Weights of a small mixture-of-experts language model, trained from scratch on English Wikipedia.
Size: 12 layers, width 192, vocabulary 8192, 28.1M parameters.
Training: a variant of Adam for the experts, 899M tokens, 6862 steps.
Below are experts of layer 5 (counted from 0) of a mixture-of-experts language model. Rows are named router (the router's row for the expert), gate (a neuron's input weights, with its number), up (a neuron's input weights, with its number), down (a neuron's output weights, with its number) and show model dimensions 0-95. Each number is 128 + 24 x the weight over its row's rms, rounded and kept within 0 to 255.
After each expert's rows: "comes after" lists some tokens at least twice as common just before its tokens as in all text. This comes from a sample of Wikipedia text that the model never trained on. Tokens count by the router's weight.

# expert 46
router [158 186 102 150 135 109 117 125 121 144 122 116 144  84 139 131 102 137 130 136 140 105 121 131 120 164  91 108 114 130  99 138  96 126 125 133 119 113 140 146 198 162 130  88 143 144  77 111 129 104 150 203 149 130 124 123 100 116 134 142 118 117 193 110 141 114 144 141 132 135 165 137 120 158 125 107  91 142 128 146 119 169 141 160 149 127 120 185 140 134 150 149 132 118 173 141]
gate1 [153 193 132 165 104  92 134  81 106 122 163 136 168 156 146 139 135 139 138 157  85 121 128  68  83 138 105  83 137 113 164 147  88 115 115 109 159 119 104  72 132 127 119 121 138 130 151 118 119 140 118 120 146 135 126 135 111 110 121 158 129 140 153 136 108 125 165 135 127 119 144 169 183 133 106 114  93 125 159 105 115 116  96 164 148 140  99 167 138 122 148 106  93 126 130 125]
up1 [113 133 109 131 137 141 107  72 126 138 135 125 148 126 100 116  87 102 123 178 106 120 124 127 134 119 136 189 120 110 150 114  88 130 152  91 154 116 145 169 154  62 120 120 130 121 168 121 108 156  89 135 148 141  99 146 100 148 114 146 125 111 121  81 105 125  99 120 151 126 127 119 156 119  74 128 159 103  83 142 139 168 104 158 165 123 129 140 138 127 127 132 111 113 105 118]
down1 [111 110 118 138 109 129 164  69 130 129 171 125 130  98 104  68 119 133 114 135 133 128 118 123 177 139 124 166 135 144 137 134 143 117  94 151 145  93  98 154 125  98  85 109 146 152 153 172 118 150 115 129 122  93 139 117 164 149 137 108 156 161 119 139 135 106 131 142 126 125 138 127 115  90 119 136 162  97 100 131 102  95 151 114  95 124 127 135 116 120 101  85  90 182 139 155]
gate2 [125 127 103 147 128 161 105 105 159 120 140 154 129 122 131  84 127 135 132 148 189 106 130 133  82 154 131 164 102 125 122 121 146 135 124 109 149 129 150 116 143  92 125 127 101 135  99 102 116 136 170 171  96 124 116 101 131 127 124 135 108  93 122 155 120 133 141  89 110 139 132 125 153  75 151 102 129 120  88  78 113 102 116  97 188 104 148  79 135 107 114 130 130 128 144 150]
up2 [119 124 128 108  84 156 133 116 127 108 127 131 109 162  98 100  99 173 131 152 181 106 124 118 137 133 135 155  85 161 131 144 123 174 115 182  98 138  91 145  86 106  98 163 138 132 145 125 151 139 175 117 111  95 116 129 130 150 137 131 114 140 124 128 134 107 127 156  88  98 122 133 150 138 116 146 129 115  98 122 126  95 148 128 128 119 128 114 145 121 140 150 147 120 130 183]
down2 [118 104 131 104 119 113 172  99 136 138  95 103 122 118 127 127 142 124 145 115 147 102 143 143 158 115 132 175 146 116 130 105 120 110 120 145 121 149  53 115 119 173 158 138 116 122  77 140 120 152 146 123 108 105 184 118 121 134 160 128 127 122 134 140 113 127 137 137 123 166 147 165 100 135 131 133 156 117 131 127 133 147  94 162 134  90 126 149 153 134 124 110 115 111 133 193]
gate3 [116 114 102 133 165 120  87  99 128 150 143 123 105  74 141  88 183 130 146 167 156 138 113  92 118 163 119 129 150 110 136 164 125 168 137 157 108 121 123 130 180 121 139 106 135 112  91 111 105 124 130 133 146 153 107 150  84 128 131 149 130 102 159 137  91  87 144 141 110 132 138 173 105  93 123 134 145 126 146 122 175 148 126 136  96 145  81 142 102 138 106 117 132  98 129 153]
up3 [123 150 121 134 148 117 106 108 152 109 112 126 110 150 141 118 155 110 151 135  92 114 144 115 122 119 130 145 117  79 146 144 108 104 133 164 118 110 122 147 170 110  87 106 179 131 126 131 124 116 167 112 157 113 127 116 114 134 121 153 164 146 104 104 136 165 151 123  94 117  70 138 157 121 118 159 114 125 148 151 119 119 102 164 162 104 101 107 120 125  77 144 141 132  76 137]
down3 [134  89 124 150 169 146 139 126 111  94 112  95 119 145 136 164 178 112 123 107 105 132 142 159  99 131 129 145 135 115 185 148 167 108 134 138 185 105 110 159 106 179 138 149 143 142 134  94 158 128 152 147  93 144 121 132  94 145 102 136 131 101  95 148 142 113 134 145 141 101 142 105 162 165 106 120 143 117 116 143 153 152 144 108 113 131 149 125 126 112 132 121 142 140 159 119]
comes after: "=", "\n", "-", " =", " \"", " 4"

# expert 98
router [121 178 129 130 159 160 153 117 123 134 128 116 152 127 144 128  79 124 151 151 146 140 108 133 116 140  78 111 136 125 110 146 113 138 116 124 114 108 105 153 140 139 105 103 163 105 108 135 133 129 134 171 121 116 147 102 112 104 147 122 154 126 171 131 130 107 128 157 111 151 123 152 141 165 115  91  65 150 145 119 111 108 124 150 155 113 111 128 117 129  95 170 127 147 127 153]
gate0 [130 126 164  92 164 161 138 133 152 123 125  88 135 125 105 171 138 109 123 126 124 142 111 141 120  90 155 129 156 136 104 138 124 139 132 170 139 137 137 105 111 125 119  73 153  68 132 123 125 125 130 136 100 115 106 133 152 103 113 115  96 119 138 143 134  80 130 115 136 128 148 128 111 135 113 112 116 146  68 146 110  97 132  86 102 132  88 127 132 170 133 128 127 172 140 194]
up0 [ 71 118  98 133 116 105 101 152 121  85 163 153 122 118 146 104 144 112 122 135 113  99 144 120 138 125 157 201 115 128 119 131 119 126 146 122 117 102 125 152 162 119 212 177 164 107 116 135 112 132 136 130 112 138 155 129 107 139 180  97 134 118 109 110 139 120 169 136 119 154 147  98 123 126 105 139 158 101 135 124 114 154 189 133  92 142 112 104 149  84 126 101 105  90 134 104]
down0 [140 130 125 117  90 119 118 145 172 186 130 110 124 127 125 127 127  92 143 145 134 113  87  61 155 114  64 107 148  71 129 131 155 150 178 150 101 157 130 159 103 167 141 132  97 141 157  94 124 141 153 108 117 156 151 142 125 157 132 116 130  80  72 129 127 140 148 152 135 141 124 136 126  98 120  98 107 159 132 141 159 118 130 112 124  64 112 102 130 145  81 142 135 111  95 104]
gate1 [136  98 130 142 116  73 115 103 143 130 131  76 127 128 122 124 111  87 125 118 133 100 134 182 150 153 164 123 145 129 130 133  97 159 114 155  83 198 137 123 130 117  90 126 117  77 121  88 132 129 150 132 109 143  98 104 141 107 120 144 110  82 128 122 150 130 118 102  90 128 202 122 131 187  89 124 122 160 147 125 122 129  85 133 147 138 140 167 151  91 131 140 116  99 103 159]
up1 [126 121 142 131  97 135 125 156 133 103 107 148  73 118 112 146 204 127 143  96 122 160 135  96  94 121 126 158 140 126  98 115 124 126 120 104 158  90 141 138 133 153 129 101 149 171 143 130 108 126 118 124 102 114 125 159 125 151 120  99 119 132 126 135 102 162 100 139 154 118 107 142 120  71 132 126 173 113  95 107 117 143 150 178 109 125 127 119  95 127 130 126 140 133 143 102]
down1 [125 138 132 103 116 100 143 167 164 136 118 127  97 107 128 157 111  72 130 129 122 200 140 160 115 149 130 129 120 123 101  65 184 143 108 136  93  83 149 124 125 158 131 156 121 123 114 140 120 115 101 139 108 110 142 113 132 111 156 112 130 132 119 111  93 159 130  96  97 143 152 171 154  88 140 132 119 132 107  94 145 115 159 130 113 128  90 140 100 146 142 106 114 138 134 133]
gate2 [126 105 124 117 164 135 124 109 150 146 122 134 109 146  98 130 161 107 144 129 113 160 136  97 106  81 152 109 156 133 160 119 113 134 148 118  99 139 107 113 151 147 154 108  97  99 140  32 206 116 140 108 143 127 115 151 135 105 124 107 136 148 140 156 145 108 146 120  94 112 146 110 176 125 118 156 117 116 106 120 142  72 174 130 159 126 150 129 163  98  95 108 147 123 145 124]
up2 [140 144  95 131 136 140 125 100 103  98 102 128 126 144 138  96 115 116 149 148 131 121 123 118 124 104 114 179  73 145 109 135 169 110  97 159 166 106 148 130 159 124 144 138 168  99 127 129 133 107  42 111 142 115 107 119 122 138 125 142 120 123 112 154 101 103 109 130 118 108 127 150 108 112 147 134 130 109 134 147 121 128  99 134 114 137 105 149 149 131 131 120 131 147 159 104]
down2 [107  97 130 129 172 142 146 100 112 150 101 156 116  54  99 136 134 139 131 138 111 110 160 134  85 155  95 143 134 123  97 112 137 173 134 167 103 103 149 109  89 121  88 130  82 131 135 109 120 115 111 125 136 124 121 150 113 110 120 123  95  67 148 125  92 139 120 171  75 170 100  80 103 138 111 107 124 122 112 138 137 102  99 128 114 117 114 147 143 106 153 124 108 161 142  88]
comes after: ".", " |", "=", ")", "|", " ="

# expert 96
router [105 161 107 123 133 108  88 124 122 170 127 104 190  96 134 130  77 133 119 166  95 138 110 102 140 136 102 153 137  93 126 106 102 118 103 123 162 129 162 145 131 119  95 109 130 121 140  97 115 158 161 164 141 111 101 151 114 115 106 130 151 109 180 132 109 117 150 192  91 161 121 134 100 158  97  89 104 162 130 120 106 129  64 114 139 155 129 144 115 139 163 137 127 124 119 171]
gate0 [120 158 114 123  94 154 127 114 121 153 110 129  96 114 149  86 110 182 148 155 139 128 122 132 130 121 108 120 158 141 117 159 147 122  98 138 140 111  73 155 104 111 122 131 130  93  99 105 117 152 145 131 148  93 149 128 125 146 113  96 159 132 122 153 132 123  88 141 118 106 114 162 154 137 153  98 112 164 125 181 147 111 120 128  90 111 121 151 116 141  84 117 123 169  95 180]
up0 [124 135 106 131 125 101 115 143 118 134 157 132 114 133 156 144 138 133 152 167 123 103 183 136 142  88 106 118 116 130 145 148 126 138 126 138 124 127 135 163 117 139  85 128 137 142 168 149 110 139 153 105 124 139 144 174 135 150 165 143 172 133  95 121  96 183 156 114 164 154 161 137 104 135 120 129 105 171 164 142 185 158 121 131  82 149 123 131 116 153 143 126 142 106 128 137]
down0 [143 119 124 139 164 100 108  79  81 167 140 152 123 176 161 164 126 155 129 132 117 144 123 152 140 132 134 156 125  98 141 131 155  75  90 118 104 135 111 147 110 140 118  95 102 132 136 149 153 124 134 105 126 114 143 101 142 126 141 104 157 140 125 124 145 116 129 109  90  76 117 127 100 149 151 169 124 130 119 110 118  70 155 149 122 140 147  71 104 112 159 146 123 156 126 102]
gate1 [131 101 100 151 157 143 114 130 131 114 118  92 143 125 151 135  89 105  82 164 123 138 108  92 112 162  73 116 122 120 127 115  89 110 111 123 163 156 135 115 134  96 149 130 108 129 141 129 136 131 125 133 120 115  95 124 162 113 142 174 163 140 125 142 103 102 158 152 108 113 121 117 108 114 111 111 104 175 146  89 111 132  73 107  90 190 157 162 138 164 124 154 117 132 112 149]
up1 [100 138 137 156 128 135 147 137 141 145 125  98 148 117 123 135 118 131 115 139 141 157 149 114 134 160 108  93 116 122 141 177 141 129 161 131 151 147 131 162 128 136 145 116 116 150 134 134  78 141 182  98 144 157 112 149 164 154 116 101 140 143 149 102 105  95 101 159 131 122 117 146  99 126 148 141 124 105 125 123 122  77 133 133 135 132 132 156 142 147 105  57 136 151 102 172]
down1 [137  89 129 140 161 125 144  90 126 123 125 176  98 140 103  80 158 108 132 119 156 166 129 116 142 146 151 144 175 157 105 126 109 178 142 123 130 101 137 101 134 158 119 143 100 114 173 109 177 123 129 145 150 108 148 126 115 149 126 122  74 175 148 139 135 141 122 113 140 124 121 130 211 146 140 167 172 121 110 141 128 132 173 152 128 117 161 128 147 120 163 131 145 123 145 142]
gate2 [ 94 150 106  93 127 123 157 155 179 109 155  88 140 103 167 134  97 144 109 162 125 113 130 100 154 164 123 130 139 118 134 147 130 128 148 111  76 108 108  74 131 105 154  64 175 153 107 102 143 121 159 123 106 144 110 143 114 107 144 132 120 120 162 157 134 147 107 138 153 103 120 117  79 119 113 120 161 127 146 156 169 130 153 106 136 121 108 147 106 123 124 135 142 118  63 202]
up2 [129 149 120 130 132  86 110 101 166 149 149 135  98 131 153 138 132 134  80 137 138  88 138 110 144 124 135  77 136 103 107 131 122 117 109 152  91  84 133 146 151 152 120 126 139 130 152 162 156 129 130 130 147 100 125 140  81 132 161 118 114 100  98 149 102 144 157 173 136 116 172 139 110 142  71 133 106 110 108 171  64 132 127  97 141  86 138 157 170 102 131  84 131 161 133 127]
down2 [120 135 121 127 179 126 119 110  86 147 134 142 114 142  93 133 127  73 133  72 132 133 146 102 127 146 128 104 132 144 129 147 126  92 134 125 175 125 107 190 154 133 110 103 111  95 119 118 152  97 156 221 117 131 107 137 173  85 122  98 156 123 108 144 156 153 144 149 118 110 125 128 150 105 132  64  89 141 148 157 163 135 171 119 122 132 124 144  99 159 125 102 124 115 116  97]
comes after: " the", "'", " his", " The", " a", "–"

# expert 119
router [ 98 165 122  98 143 119 136 114 106 135 133 130 136 127 125 100 115 120 155 119 149  98  99 154 124 165 101  99 107 123  58 146 108 113 136 145 132 175 136 141 128 134 122 134 149  81 112 132 148 133 128 169 118 128 112 122 127 122 127 117 138  94 146 111 103 118 126 184 150 178 126 153 101 132 114 112  81 126 155 123  95 140 124 135 120 126 131 128 100 154 133 145  89 137 160 176]
gate0 [109 128 101 139 148 156 115 126 142  99 159 116  80 109 110  98 127 132 160 125 119  91  96 183 156 136 130 101 149 123 120 101 120 107 102 171  91 120 136 104 183  86 135 143  54 113 127  88 164 115 109 145 132 151 132  97 112 111 116 126 130 111 124 102 119 116 135 130  89 121 113 137 126 137 126 117  91 133 160 126 113 140 104 118 119  98 132  97 137 123 128 118 135 104 105  83]
up0 [ 92 136  79 137 133 161 126 145 137 122  88  88 131  92 131 168 161 109 108 148 122 104 107 130 135 158 106  95 124 148 116 130 110 107  93 123 107 154 130 142 120 124 134  86  80 103 165 149 100 162 124 148 158 148 111 137 122 149 142 109 139 136 114 115  93 145 122 171 135 118 172 110 131 135 120 124 146 139  97 109 127 151 123 112 129 120 170 128 133 150 117 114 143  87 171  82]
down0 [153 106 121 154 144 120 140 152 108 132 176 125 128 117 103 139 106 116 117 126 157 109 112 119  94 170 113 105 130 118 122  96 147 124 128 135  97 131 158 125 126 161 146 139 131 174 115 111  94 117 143 120 113 118 170 140 177  74 126 159 104 161 104 151  74 115  98 133 155 141 128 121 146 109 152 174 173 125 172 134 117 132 144  83  81 158 160 113 161 196  91  72 111 143 139 130]
gate1 [156 133 139 138 113 112 121  92 108  87 113 117 133 124 140 110 136  89 133 104 102 145 114 141 127 156 135 122 164  83  95  83 102 130 124 116  94 112 155 159 121 143 122  69 110 142 118  99 172 120 134 120 147 154 104 125 140 134  89  99 147 114 163 149  97 136 149 112 136 114  82 130 113  94  92 102 140 127 100 110 123 125  90 159  90 110 126  85 107 124 122 121  99  94 143 136]
up1 [122 163 131 171 138  81 121  91 104 144 145 127 141 111 103 115 100 127 152 126 137 105 121  95 139  56 117 135 148 129 157 120 161 151 137 124  75 115  96 173 117 155 132 143 122 158 138  83  44 142 131 100 118 105 166 150 121 117 147 133 122 152 132 128 122 156 135 138 139 187 141 104 121 168 142 117 113 151 127 150 110 122 127 185 157 128 112 116 139 157 102 110 138 123 137 150]
down1 [100 101 133 116 109 135 150 116 132 140 162  93 132 132 104 106 130 148  97 111 150 151 118 113 154 151 111 102 138 107 126 133 141 117 149 131 111 152 132 157 171 108 135 160 110  98 113 116  89 149 150 111  82 155  89 128  95 128 158 195 101 157  97 123  85 143 155 127 124 124 131  84 140 147 130 138 162 115 112 161 163  90 121 135 145 129 122 130 104 182 140 146 119 128  94 133]
gate2 [147 152 162 178 101 124 152 111 132 146 120 173 149 100 127 120  96 146 130 133 174 104 154 135 118 117 128 134 124 102 165 121 132 105 113  71  71 126 121  89 136 165 101 111 164 159 116  78  87  83 127 132 130  96 171 129  92  91 142 116 120 136 114 180 116  92 114 114 120 130 142 128 158 153 152 140 123 140 144 129 117  71 135 121  88 145 131 148 127 124 134 117  88 105 120  97]
up2 [169 148 158 145  92 119 110 101 120 168 131 125 132 124 111 120  99 125 126 139 137 135 131 125 114  73 129 111 123 145 100 152 110  99 158 118 109 105 128 179 128 166  90 134 172  82 136  96 113  87 140 133 114 100 122 137 128 104 117 105 140 152 115  69 111 135 121 123 155 122 132 111 161  91 126 132 131 119 120 116 136  81 126 129 129 133 130 121 169 132 130 101 132 132 114 129]
down2 [108 113 119 118 126 116  96 119 124 171 109 111 142 103 123 148 140 145 134 185  80 141  95 184 108 117 145  88 127 143 122 116  97 141 139 122 115 120  90 130 140 138 115 158 131 130 140  99 119 164 103 145  97 137 149 138 171 112 111 108 110 120 152 131 149  96 166 145 106 190 120 146 142 156  88 156  93 167 111 169 154 159 154 147 106 113 157 124 204 125 131 129 113  98 165 104]
comes after: " |", "'", ")", "|", " in", " with"

# expert 37
router [150 209 111 121 138 134 126 109 155 128 145  78 149 119 135 123 132 169 108 125 154 142  92 119 110 153 132 132 132 128 102 160 104 119 154 117 114 133 154 148 166 141 116 114 133 123 126 108  80 124 143 167 156 122 141 119 126 129  90 131 125  95 170 118 136 121 170 154 118 166  80 118 118 141 121 102  97 165 157  89 115 117  61 103 164 102 125 116 126 126 135 137 136  94 157 161]
gate2 [149 139 180 139 110 100 128  75 165 139 150 137 132 155 133 145  97 178 140 132 146 143  88  97 106 131 118 119 127 142 135 132 128 176 111 116  97 134 164 102  72 120 128 107 164  93  87 123  81 122 149 173 141 169 121 169 130  79 130 140  77 108 154 141 134 153 130 109 131 146 127 158 137  99 130  85 111 185 131 152 128 101 116  93 122 151  95 130 139 118 129 137 101 114  90 180]
up2 [125 137 150 137 125 138 133 120  84 135 128 107 149 169 129  84 122 158 127 138 130 188 107 103 132 155 136 108  86 172 108 134 124 123 177 136 153 115 156  92 153 145 126  99 125 120 102 112 160 143 161 123 145 126  79 111 146 131 124 162 123 133 141 107 132 173 163 131 128 135 113 136 156 160 160 119 154 123 158 122 171 118 126 130 112 106 138 120 128  97 162 122 180 151  56 160]
down2 [120 150 123 165 124 117 160 141 129  81 138 101 148 149 184 131 105 123 160  85 135 135 149 158 115 128 150 165 130  98  96 122  88  85 112 170 128 163  81 120 112 126 152 166 134 153 126 140 133  84 115 114 154 146 179 134 114 174 115 141  91  84 120 111 123  97 121 126 115 108 118  98 169  97 146 107 157 144 122 137 130 133 109 129  98 128 122 163 116 150 135 127 170 130 116 116]
gate3 [115 111 137 131 141 147 132 122 138  81 139 150 126 147 137  89 122 128 155 103  76 148 121 107 155 124 134 110 105 132 184  87 132 132 125  93 137 121 117 147 149 148 153 111 103 143 132 125 141  99  83 144 136 139 150 133 131 118 151 126 115 111 165 132 119 126 109 141 142 174 156 100 107 143 151 110 104  96 150 127 119 131 145 130 128 108 143 101 147  74  96 120 148  42 137 144]
up3 [165 110 112  72 110 149 152 130 123 167  83  97 142 108 134 154 118  84 132 125 115 121 135 162 117 108 152  99 142 133 100 115 176 116  95 131 104 118 133  87 127 115 111 127 159 152 133  95 108 148 134 137 110 113  87 150 112 126 125  91 140 156 103 115 132 156 126 145 113 126  92 158 105 132 112 121 142 140 142  84 187 105 117 169 145 128 118 161 132 105  80 128  99 143 146 131]
down3 [112 129 118 127 156 136 106 123 128 164 132 158  93 100 142 139 109 170 124 142 133 116 150 138  99 125 110 134 138 103 101 145 170 147 143  91 158 143 134 138 139 115  98 153 131  95 101 123 146 152 117 145 125  97 119 170 166 135 156  96 149 164 137 130 124 146 126 124 174 133 162 123  98 103 122  66 157 111 159 110 131 103 102 182 121 107 143 124 116 134 164 127 118 122 118 162]
gate4 [112 116 166 112 124 155 117 143 160 126 115 113 138 120 114 106 107 111 175 128 172 123  97 186 127 147 109 133 131 152  88 129 118 130 101 142  89 121 152  92 145 115 105  49 140 127 172 172 122 143 152 166 154 127 108 127 135 114 127 147 147 119 146 133 106 131  92 134 136 184 124 113 156 118 126 120 105 109 125 145 137 115 125 130 138  93 131 138 108 106 153 147 156 132  62 131]
up4 [164  96 152 110 126 105 119  96 124 143 104 131  86 135 136 107 103  90 138 151 169 132 136 179 153 120 136 136 139 130 179 115 137 132 137 127 126 150 137 157  95  94 123 118 117 127 167 129 153 151 169 150 103 138 120 122 132 123 160 116 173 140 139 145 142 132 170 160 133 141 111 127 102 107  64 120 127 120  87 168 117 151 163 141 132 145 139 135 159 118  96 143  96 143 103 100]
down4 [ 79  85 139 158 162 147 141 171  43 120 138  87  66  62 119 101 128 116 143 146 191 113 150 149 148 116 128  92 136 127 126 145 118 143 118 155 163 125 121 148 109  80 145 150 118 105 130 173 140 130 170  97 121 160 138 150 105 156 150 137 151 115 148  85 126 108 125 142 123  88 122  84 164 146  98 132  99 110 121 137 137 127 152 140 143 107 143 106 162 110 112 121 107 109 164 109]
comes after: "\n", "\n\n", "-", ".", " (", "="

# expert 54
router [ 97 174 145 155 171 126 138 119 110 150 114 115 139 126 109  90 107 101 118 103 150 134 104 122 143 145 119  61 134 148  96 151  98 117 122 154 167 100 127 128 137 151 112 120 145 126 137 128  79  74 146 192 145 138 140 107  89 101 106 140 164 129 166 150 121 126 159 130 138 148 132 112 145 134 163 100  95 145 164 157 118 132  92 109 120 159 116 114 126 125 141 170  96 142 137 145]
gate2 [110 159 107 128 150 116 137 132 132 162 113 154 163 121 132 149 144 117 166  90 145 117 134 138 149 113 122 148 134 124 138 141 113 110  70  83 137 115 147 135  80 140 155 119 106  85 101 155 112 132 159 148 133 143 177 149 129 133 127 122 132 104 132 176 133 125 103 133 105 153 136 152 107  84 118 128 130 111 165  65 123  92 132 151 103 130  94 126 146 135 131 151 130 131 103  99]
up2 [119 147 153 145 144 124  99 111 146 134 137 124 175 109  75 136 109 157 122 127 113 170 123 150 146 114 121 137 124 151 121 117 167 119 127  85 139 152 151 102 171 155 140 128 140 120 144  99 136 157  89  96 107 161 108 138 149  59 150 124  63 133 162 127 150 130 136 160 149 139 132 152 110 164  95 137 113 147 108 109 167 134 131 112 147 121 166 113 113 123  92 112 184 134 164 156]
down2 [122 148  88 142  94  86 134 136 129 127 170  99 108 142 123 141 137 116 136 147 134 149 137 119 133 166 112 114 131 126 147 153 101 111  81  81 146 143 114 132 141 143 171 135 107 128 142 130 110 134 117 102 118 124 126 133 100 132 122 163 128 128 169 139 126 163  81 140 132 118  66 167 120  76 105 116 147 144 108 123 116 125  94 148 158 126  92 135 167 115 141 132 140 140 131 150]
gate3 [104 140 177 151 129 136 111 123 152 137 150 120 123 130 144  93 137 136 112 101 146 112 113 173 130 143 131 117 103 132 135 139 131 151 124 130 132 102 159 152 135 138 111 137 200 117 157 116 157 147  65 185 128 137 131 113 116 104 104  91 163  87 125 150 148 141 118 152 113 146 120 127 121  70 148 116 130 101 110 115  78 151  90 131  89 162  99  88 149 152 105 138 121 121 114 114]
up3 [140 119 126 152 143 110 126 130 154 153 143 134 156 132 116 166 112 151 110 123 138 144  92 110 126 102 111 157 116 162 130 112 183 134 108 149 132 147 142 139 107  92 140  82  93 125 123 143  97 164 174 110  79 177 161 117 162 161 163 132 148 128 169  96 133 114  90 128 132  94 136 117 130 149  78 122 124 165 118 102 115 125 149 130 173 123 178 147 109  96 147 158 188 171  90 112]
down3 [106 127 155 117  89 114 135 127 130 132  93 130 104  97 137 141 143 169 155 173 148 121 146 144 113 130 115 151 139 111 103 157 155 107 118 117 145  86 111 154 142  72 115 161  86  97 147 152 148 114 188 124  83 137 114 137 138 137 125 102  96 113 165 121 122 120 145 169 140 118 140 104 115 175  90 111 131  90 114 128  93 127 195 121 114  92 132 144 130 120 117 164  82 129 126 140]
gate4 [110 135 109 153 161 140 167 137 106 151 171 120 166 100 130  89 107 124 128 114 113 186 143 104  95 132 142 100 140 149 149 140 109 126 184 137 134 102 147 183 117  73 158 112 112 119 125 124 124 144 142 142  98 178 142 108 129 136 113 135 115 129 122 169 101 146 168 133 121 129 108 134  95 108 122 128 118 183 147 149  90 133 120 108 131 120 140 124 114 127 127 129 122 133 104 162]
up4 [145 145 106 122 106 138 111 163 123 118 177 153 147 102 133 140 103 111 147 136 121 131 132 107 111  97 159 122  89 140 115 146  87 118 116 119 111 147 141 127 116 121 134 141 111 100  77 188 133 146 144 115 102 105  84 119 124 135 110 171 124 128 142 132 155  68 110 129 125 133 159 108 109  86 147 129 130 122 143 111  95 134 169 139 100 126 136 126 130 137 159 106 101 129 156 130]
down4 [137 120  86 152 109 136 136 146 121 117 104 137  92 114 133 121 107  92 126 142 156 168 126  81 150 126 126 142 156  93 164  91  83 131 116 142 149 107 122 108 149 113 148 140 142 118 134 200  55 166  99 124  88 153 132 157 116 164 148 115 127  93 145 115  88 122 128 146  98  88  98 117 153 107 103 107 131 105 133  87 154 129 118 138 148 147 160 134 108 112 105 150 157 141 103 113]
comes after: "=", " =", "\n\n", "-", "|", " It"

# expert 124
router [137 184 131 108 162 167 135 113 121 125 158  86 101 133 128 163 130 167 118 166 129 130 109 152 139 128  86 118 123 103  81 130  94 118 150 148 155 109 115 119 129 134 106 110 196 115 130 105 100 125 132 178 134 146  93  89 116 124 153 112 140  95 136  98  84 110 136 162 137 128 128 135 126 130 117  98  77 165 137 156 112 146 125 135 110 141 123 144  92 133 111 130 100  98 115 131]
gate0 [108 142 142 148  99 145 102 105 127 118 113 132 121 141 122 154 131  86 134 150 119 122 101 113 155 101 127 105 146 119 147 127 102 136 120 143 130 106 114 158 147 137 145 146 147 120 115 148  71 126 130 163  89 139 127 141 122 122 115 124 158 155 132 127 125 111 164 118 140 149 110 101 135 179 127 125 116 158 126 106 145 158 129 141 128 161 133 177  85 150 117 118  92  75  90 121]
up0 [119 137 123 111  86 134 147  97 127 149 111 108 120 119 157 141 121 104  68 133 132 157 166 105 139 121 102  74 124 149  92 107 128 145 134 117 128  87 113 132 147 146 148 134 114 123 102 120 171  78 162 128 142 137 186 118 120 136 146 120 155 151 139 169 159 138 123 107 125 100 140 119 120 122 124 137 108 136 119 143 144 137 152 121 198 116 122 102 169 147 135 125 124 140  81 112]
down0 [131 141 128 119  86 167  92 136  76 146 110 145 111 125 159  62 146 122 153 106 159 147 107 107 146 131 170 106  96 137  82 121 124 156 166 123  89 151 153  98 123 149 117 124 151 161 101 151 124 127 116 152  96 125  73 134 132 129 137 128 176 133 132 128 191 117  96 126  87 120 169 157  96 115 154 129 139 155 159 104 124 147 100 144  94 144 145 102 149 148 139 157 139 132 158  97]
gate1 [107 126 158 139  97 163 137 134 121  90 146 135 143 143  97 141 146 140 129 135 131  93 113 134 126 141 121 135 119 145  74 103 145  93 141  96 109 154 142 113 148 145 109 146 102 125 124 155 163  57 147 161 131 116 121 192 144 136 140  85 122  99 130 111  97  78 146 172 155 130 142 106 118 105 105  98 162 115 106 132 116 114 145 119  75 132 128 159 109 186 140 102 110 107 114 119]
up1 [160 140  89 166 121 135  66 123 113 139 124 146 161 102 141 110 129 105 137 130 101  87 108 110  98 105 113 140 107 130 187 121 123 102  94 140 120 152 182 116  85 152 160 111 145 117 146  99 124 145 152 120 109 125 143 179 144  93 129 119 134 141 110 152 120 118  87 118 133 135 140 153 103 114 151  95 126 127 101 141 104 148 142 118 125 162 124  93 101 123 119 135  99 115 148  80]
down1 [150 113 125 123 139 170 145 106 126  82 176  89 114 117 131 131 119 144 150 143 108 149 132 161 144 157 116 117 157 166 172 113 115 172 141 116 126  99 158 148 189 136 112 155 124 140 128 109 127 125  99 126 123 117 108 137 135  91 117 124 160 117 115 116 116  79 116 102 150 129  99 106 105 121 141 167 155 134 112 123  92 144 130 152 147  95 142 114 152  92 129 135 125 137 155 133]
gate2 [177 128 140 101 154 149 156 128 119 108 133 146 162 133  79 150 119 103 150 169 167 114 153 152 156 111 111 148 114 112 166 113 128 116 173 126 127 137 129 160 111 139 111 139 111 124  56 120 137 127 119 128 173 158 127 128 124 108 128 130 105 155 118  92 140  64 124 144 118 127 103 122 119  87  94 112 142  95 145 123 148 128 125 171 136 128 115 162  70  96 134  98 135 104 133 127]
up2 [130 144 120 167 126 166  90 166 116 143 189  87 146  92 132  88 122 148 115 153 169 140 146 116 124 132 156 138 141 118 129 115  61 139 100 138 135 108 123 135 136 151 110 154  95 154 152 188 100 105 143 140 110 108 116 114 111 141 166 125 141 134 157 109 139 155 163 117 114 117 133 186 136 128 157 115  96 124 125 131 146 132 131 182 157 118 119 159 158 120 121 156 103 107 135 132]
down2 [107  81 151 112 149 138 131  94 100 105 100 145 123  89 135 120 161 130 142  86 145 136 119 131 124 128  64 109 107 139 159 119 116 148 157 183 178 120 130 105 126 125 153 133 110  86 142  91 102 106  92 108 129 126 116 126 121 148 133 141 152 101 124 139 165 136 126 106 130 124 133 107  78  62 155  97 142 117 129 138 116 104 137 137 159 102 137 159 131 121 132 130 104 159 128 140]
comes after: "=", " |", ".", " of", " =", "|"